Below are experts of layer 4 (counted from 0) of a mixture-of-experts language model. Rows are named router (the router's row for the expert), gate (a neuron's input weights, with its number), up (a neuron's input weights, with its number), down (a neuron's output weights, with its number) and show model dimensions 0-127. Each number is 500 + 40 x the weight over its row's rms, rounded and kept within 0 to 999. Numbers have three digits each.
Before each expert's rows: a language model's description of what the expert responds to; "comes after" lists some tokens at least twice as common just before its tokens as in all text. This comes from a sample of Wikipedia text that the model never trained on. Tokens count by the router's weight.

# expert 59
It responds to: Name starts in sports tables. Capitalized opening pieces of names in table cells after pipes or colons, such as Ser-ie A, Ol-impija, San, Santa, and position codes GK, MF, DF.
comes after: " |", "|", ":", ";", " in", " of"
router:528463476479521534511410379486472510526517471508529542528519440547545523527468478546492512516545507448512450586487561542537574507566556452489454482451454474457503450493461492474488373506482489534482528475543513533558529558482570578477440509550465521469443492538509482555437518436457484523455494527493529520485488523509481509518520532433555511535521534474549426506443464459458521517473
gate0:492390407456462557506545444516441487537402501487549521530562524500478476508479470453557423575570509408508513484547541481483499539499470473571503565468497526516454499472464540496472391545539541545462555494562475471557489455503497514500536503515520560491434507478513590524463513484486496486472433499529456468517525535455489492545485521496485463454569482462546504480506522518452507544492
up0:513462517463486414471416479574492526480494528433438530491473548500474529458509499411512576510407523496543462494468523542476563512523549444539466481550445481576510482546502485538507477512548489522509497469524562468544443516542466549446454510538515442544564515528545462461559524594510488594476465467483504552431471481555537481463504520493536522442493539473512493425473493516564505509468
down0:478549583502422516462508415488527442514502453537495497457443557484513521428529527515540469454500493628492495476488533390481500483503552569508550514542446492451482501538497542462574533503492570512468457569478518535528476463491543518480493463530469534462427558488495495519470469510562479484521515499499551520544599520466480522485443535493485528521485517585507502429497448497519518590530
gate1:511458474444475526441368484480528452507505523496565426520482495449533464506480492578447444499489461474523459477507512505545472524410535470527432495441473536506488539424516542520494549545505535487485593484463513478509496547491500528473479583501546537522512543509490495451464404526479496526420463505508550538532448463445434429514461496522474515497486468508448546564466555495568456547520
up1:515522488551474564528471521538494426511519509500484482565526517500403466447480490517536543481499535478432471452389541530570510484528443523539440505475512470554458474550503468428503485539565553573418505518551474495504477520437477517537482482468407507451463520481508447483526471450495515475560594486511500522544573521461510516508514457404491492489543494458534555495542451419483502529511
down1:501518455539465496414440537484480501474437545488545527495510510451491508513465506522534498590520513455469545491583437539523519511553557537518524532476485455589525506463517548581470471540527530446522531463471529489512545428467474473438440492540496543503528502508446480439497519489512443467471451549500574490432448502520482448493519592568549569500485554424478467454514589484505487542473
gate2:491495484596552504565488463502502533525516551522478486492502476489563545501532391482505485521544559471496498487464412460548564467492519486540491565538522497488504474507471497525569543552493513501453486464519490545450481604458439474477499533475484541514500431484605545525511465519509527415513462535431553530556528476451499438547555513553578484531405475527496510494571475528482531499477
up2:518444444472499555471550489471439471470510520531539514502536478449502544541526564572523558501533430482444472484480553552493540519545500456502499476496576503535467524531481524509497420475481457473521575503525522481502556389483588552461524463473474457551536530414474424511524502554532506519481513462500591522430489488518517500425521504486562496488478440565549517527507571491553455476448
down2:531501415560493569519520559407463472496553492476509490492552483471497511498512418517505475502480558417524476510525524488507511489432474554533483608504507495476449530535394449473514449520455473484462508531470569505547456524516510468480515523521486489495465496564508486479479536519474498490519454591507447573548501583528551523538439562513460522519573513525546580505524404523519510462528
gate3:580479485459430391559491475465444514489511527466465540539522489509535449535448466510454482498524525440509557461523494555520441486465539408482551563488538390477581510488552422475521501449544482570488505510492447546508555497469572545528473536511482497428527445493494521516435491517449517524465504470517431518508487485536423530531527416490524522449516474495507535463462496479516527530454
up3:561425519472488519573451455572437537507479535510448444486412515522443546475522490468557427543501481546516510505487483483471501495463476554560475554454483507504440415562465473508544485562483469483486500529552540489430515492532500456445488509478488454553453480457502533553553438474555579491466556504492479495472469526465515466602494557533536506554486542493470576505454547557488511496554
down3:516523530529508486485558471514460524525443450497490512513474512491495491528521518477434452508478482470472480535487508474516515564605505560419413508466523547514573567462537425496512505470527484472520503552496521555601504564491551425520469485583556478548491502435516509518543467532584502527471452476513527458453474568498548489517530389449401470531506485492474447521503485497494422498501
gate4:549636540520447555584520442498467502480498525461511482522571474532497446495473455520523418462477488474488452501485513572500520531541465551494441550537497482512531521468430487552513490479571481592517597450514453536523461526441530523516479522509509512489511502486440452469481463553509516441559492547487552561506468474468473470494472590520464470521493503543473548515495527533519525566412
up4:524475501439552531453516536488521513532462474509431487477512429505533425524558514473459529424552434463469491492513497510544508526496493487487477541422479475503493510606535527437453452532449504487512473514503490518479497540478420474482482512582438457499425539626564518499462487485468485527441557484488511411458499486441480564499518482500517513517517470499537448553561459528497426567562
down4:567442536463428511424503469499420411534500475442558458499451509444478510473545557471513485512416475518489476532568565527478500476550499540396505509484493507490507526554473518519579515559443551528492517482488440402600491530483500562509529499530499565475542477566502465502506450517467469449487494534539469507562500503440493480487499490531489474506508522529486548526554509492490438515596

# expert 60
It responds to: Coordinating conjunctions. Conjunctions and commas joining list items or clauses, mostly and, plus or, but, and subject pronouns he, she, who.
comes after: ",", "s", ")", " well", "y", "\""
router:438504464512464530557436541463454534609476482447494437442492554489523516510556527459438431574476490533536522520484452450460463502488554456469521463471432528516436463531563533517486508541542547533527470537451497490518558480507474455529506414521470462494503424546455572449546474530536528500463421480576476546450578481532475480528489538548441496489524514544493499473494518544534478491545
gate0:420532465470518500549508408513468535488512508509559522479496507465501488485449461585492443460501563555501466477544468498588421444524433497494598464523514553502445557477551540522498488448498487489514487474463506512490535450507548468480582518493530518554512521599491473522525499538481474428546499510455473512452545464472507573488550569456541516530553495472477411503571431506528491501551
up0:446466437507498464491518468511476465502478560478530491495511521438548375484467502586464512510502525444516466535486397473515532503463531499496564551483538424554516502439520471481525513534457495475482596491539569479508468524497436486569474466498490582476462508531506502445420482415485511573510518485517479587567466487492527508515523487463474526531522421457482456488509511525543461429438
down0:510600514510503522535524531457533456557482516457552474493529435457507507464449429481522501444535543471553463458454511473498574520556526467510581431489492520489502499453473523480520527487474481458412436506489433395502487486525586472463556469498505428525492520537506531493527524473531499457511541443448501444533463528430491507467492549501511483508458524451568528530462391466560481555450
gate1:443504466543403491514568494430408512465501457556524500576451516543475480501556538519509492398528511466547534570521504478438462494432566473515514491525509458500534490452503449497488520472487458501584526481494488552503487520418576511438563498467480496429509531488531476482462471520446580515529518500565509545514569532468416507505502505415543497416467483521465526491475528473484509488516
up1:519541500418580486505500556461567457502468524544485500453533416449536477467495485466538482522454450538491466526439477567537552512512446474491508521494481487487516488492501574580514555524468528553501462444538482450415536498574431454495467510475509486531529444439491485485575460475569393474536523515471503453518488434457510475532472483519487502532522568500583465497533414529535465535505
down1:498523576516560488484466502499544469569447465471534570461448472507518507513504485509525469519518507462578469464487477446473526536533489476546483538552575415491575511508490569435526517486480523511564504543509503528473465546559453444549427587517524533579532515454559524561597533512576467530604499523529438462463504530485494488513470495510464529496455478548509545541453483517553473511500
gate2:531463478508394463512427526495503614506419505519546483433477526504574517469532479544467446504473484496448537491457488498431455466447491509548543498498477453550473551587531462542412527511506495521496491489553504555495493481518472456551489417521436501528502410505492523466534527484491409507492489442488543538490549450449508491444513502566516519497534509442525494522510539459491476401542
up2:434512592566446468522512436564522489500467532498462522554416460475457430487476498526546500423522504562535510532510546481457490478488467519565499521500481471467554546477437435448518511489532475456586504515547508521519544426531512528537508503441423491512506518450516416497529421437526570525579551507532486541525547508491533537494516508520475501433541503494425433508529526459493512559527
down2:435546492511564583487469494536451471515526512424466479549509460508576515482510513472491466485445531530585478479525495507523537540524519413427492427491526544432462455469457521502515536471529583526506511495454428485541487546586495442518571530527529423481478549514464495501547510554449457512546541523536454558457491512543456561561498469423475580509535549485506534535504546516500483477497
gate3:506419541417478476522474480514533480464517502508520529456505504524476602537506424506457451479542569523485468418514493524510471537456460447530459496482504485527473429556537575547489492449495531514520459478514428454502526477476512495517431463409507536485445463553435512572556521572461446498573517552495522500528503505537472520450503517433438488590472524483487458567547494475522546455536
up3:507593483433446432499512511503467526488532484421509568478430528536532616452490529500531443466494460538521449488456516514555517485542456560473524522509471531508481521497510558467504439475532485456522435526427539525508491472487466521439536476555506427506567426532542463515530518520474388472525523479466538481456492436514476504477469486538537514431440488483527426518481452585498519529509
down3:474511489520521464543410534515473600510561525462488459545548435516476494506425521446495508529497522519525484534543437504506485423487476548485508527448482551492486474454501518545524536531503544447496496552462513598572504516503478557540543488500420446491530438535538491420508468441500446428483567504529477551459535459515502511488512437511411591519470500468571532494446500511455487557530
gate4:516443493465502561439471474434543473439536465534467408499516433533495499424542478553497461510540579575482485486391465531543543526517484536481502457491529505475506473482505480545501520506547514532544440512555544412470470503467488543461494526472467488534466471532472384526592487473461485416486543527478533475522536475444500495489549459466504558497422504472479527508497499556507485521584
up4:507520413530462488531530522583398547516509472420515559540500489506494421538509549573453510472541435510440518558511516509528472546443514503506448452516561543452491497440510500537515465494439446458505427527489472550519512560569562444473488467538527473501505560470509528499468440463469545496484485460559495500505507565470477516529417523477462441549572430512489492541475490460444489465485
down4:511468521479503538462424550432531498561472465522456549490543467494448467486513449515468475473435436485543567449514550405511431518541539538476526586517487496471477475487503539457570474513476602485502499538418487473457619539485454561576482508457488543499542402509466456522495482541510484485514531536504520453519562491490464480477528565534471431494460504490496479476517473540489536521461

# expert 56
It responds to: Word-start after space. First piece of a word after a space, quote or bracket: prefixes like rein-, inter, un, pre, and name beginnings like Min-, El-.
comes after: " the", " a", " \"", " (", " of", " and"
router:505436489541434471488439472480479444568428435477424549518487512496508490431483528460498474583410552497497466607470485504539539460464510495449506511530433535541551523460521472483501478438467473512485434586540485518552488501477507474474446478570512501489480437526451529473507519464491512508600575566500462483506441497462532507536440496525492506513398501479481489426527536505504480471517
gate0:429482555521468494485521513572437546508485582513459429411485569540501558502396521549535506544464520496464478521482523484420527492537478495525524486507546414496501506512485418432474537512498524559530535500455526542487508485532482492512420530467479531482571506550534490524435582483492459478534540516458522493469556540433494470492468447463533432528538476545504520443565540430470540515491
up0:555460544503476504542471482473493459430461506465532518511559423480504532517473485445578471505500520490471486517489385552507504521510511489483591494461517540476484508521463453506516468538503436477484530538571549490569540544509478469562463449495461555478553509520497529536550489560563535498454499397523502472506497513513448444503506588495439524482466498468497463475395526584482481546599
down0:466511492514519443541551489507531552511482611552525514580458462562496530488487436490415425548517518446527530476504531467491494487535562477509531471535509550482525531473530392478573539452433521463505501483586512564522513495576571450504498498499487541487520545622427460454492541472480476462510467536463522535524546534466527469490541496512462453524498500515459547470512530438468497455511
gate1:517489532497495460565480439494528491503496530471469554486501485489486474496460505498465531485482508428515540468505570502469470460469525534535483586543508463442577510487501451526506394447473472511439581508544482527472578402415489488461521489457484527540517487490433506473490503504482461541581513523497509519546559484479475492539511510485373419513478558591572540528485511499482553442543
up1:461525499534464456473546472475497530484425492539506476524407532514439505549558494480451524494553516522454588541469479469426537511497429523584554454482490480480499544465516536493454556494462454522533467500474560484473514502520534558549455544477492456470514505533484555497510570536530523509485451482440476552595546415499426518503454485504556457475557476529568474468488522509470512590419
down1:494458580579496475479501478556508455537452532531471485582527515490508428504511517558465519535489500521502444569542531526539485469398502490457471581470485480531485536482477472545458548532509518488495540517483538497508522444540488531514435562482542502547506526545520490540504466532436474562527540560501570453497616450545430531556535514498437479528409593492487486500530537448500506455486
gate2:528521510483455495572546520594502519556508535525560538481450492466438548528401560518481494533472519514485524441550542560573533443459544586521472557524529531502523503464494505546492493492491470460481532580514480496514483497443445546498489503561485526512535484489494532548477512506490467618473538413496459488566466454481456477455456508505494500547439512420496544437557510484478432438494
up2:519492421471497576518515555542508469452492493498454463483472458499464507423605533541554486466517447522527412509476493420525450493441509458413541574460498488517575489487546474524527538474488505514570488547505523523521509531452513444459538487492514488462514467493459423469483490479485589442452601535484579486496552536511493520530484470492516494471477603540486468462526479557462471504537
down2:468475538506481431534474487556518518498435507478515563484433513466394478498436462445564507542575479454554457492522500534467547489539430520527574481534397479499559523508434483512469557541468493460523500450510536556538454439510546489499491496495473581498525558479461513462552413511494508515466444526501500492502563481501553489505556423515510537474531544570471469560502502443542554506522
gate3:457444508484522444486462466520592526503471526442439530525490510548514505471469517459539542530542499461499529453471546525448503436461471492541524491452471504474569470534484453502466511471522532480511513530524427515514495495543581530556593500461464485493493575528471445490444422497529467568477476421505517505473580433483598490459490560496483572536499559454494491403470565485504548541511
up3:492498606521496463505515497445429467510504515511540467485464454521571487501464452527448499575519472506547492529515508475553467557537509484489604525524450496555489548541503519524463463502515439479494493567414484499546517536516535482439485435544584468527540422488546445500503568565576533547484529478454542540566450470524484515537462437523483472572520512463468467556536494491532465427505
down3:542499524515524551562461427495580499563495511496456498547589506525473482469475505548483487452493518526487574518512621513444552449546511537504568607474484424519466459462508540488437511493478531487448497468504516501507419467533461530489551534515452460482470455516545525503512470532510498431478473507544551544467522525439503468502568522583491515459437574521510526517518487576441518478548
gate4:539490495517486518481463533510517550547528492463450399482500467484422434475481525509488480490417462540577531536527469478464477518423524465531449560470503496529514482551569498528462576476470492566503516549493442465545522466489511491518537466504554465513436512473538511493533471515565481496494414484575458489510544488521561514416493521437505472448421474469470548495501449475498449605410
up4:504510421507494553472474494539509501563543530521528540551539505524502545538464554477427546577584500502508454480465471500497474557497491453566512441474495429451523518444540535428493474508473554511498481454501497523475472462477495451563400483487469492400520460505551509466542461502503458526488487529504472451458462482479509541504518541517605449455493517441455429422567561534540502504565
down4:532530454483482414484481491507497423558478430432532491500420545518485426510471465474545443510453437477532479517511520504389547503499470486574491573453478465484526464496528517509571529458484539539529465467610429495494484434512463540497479468541567551478509508513413559471483488527520504539543530537476455467496443520435509510446488601510495468489463535480528496456527481532530514477464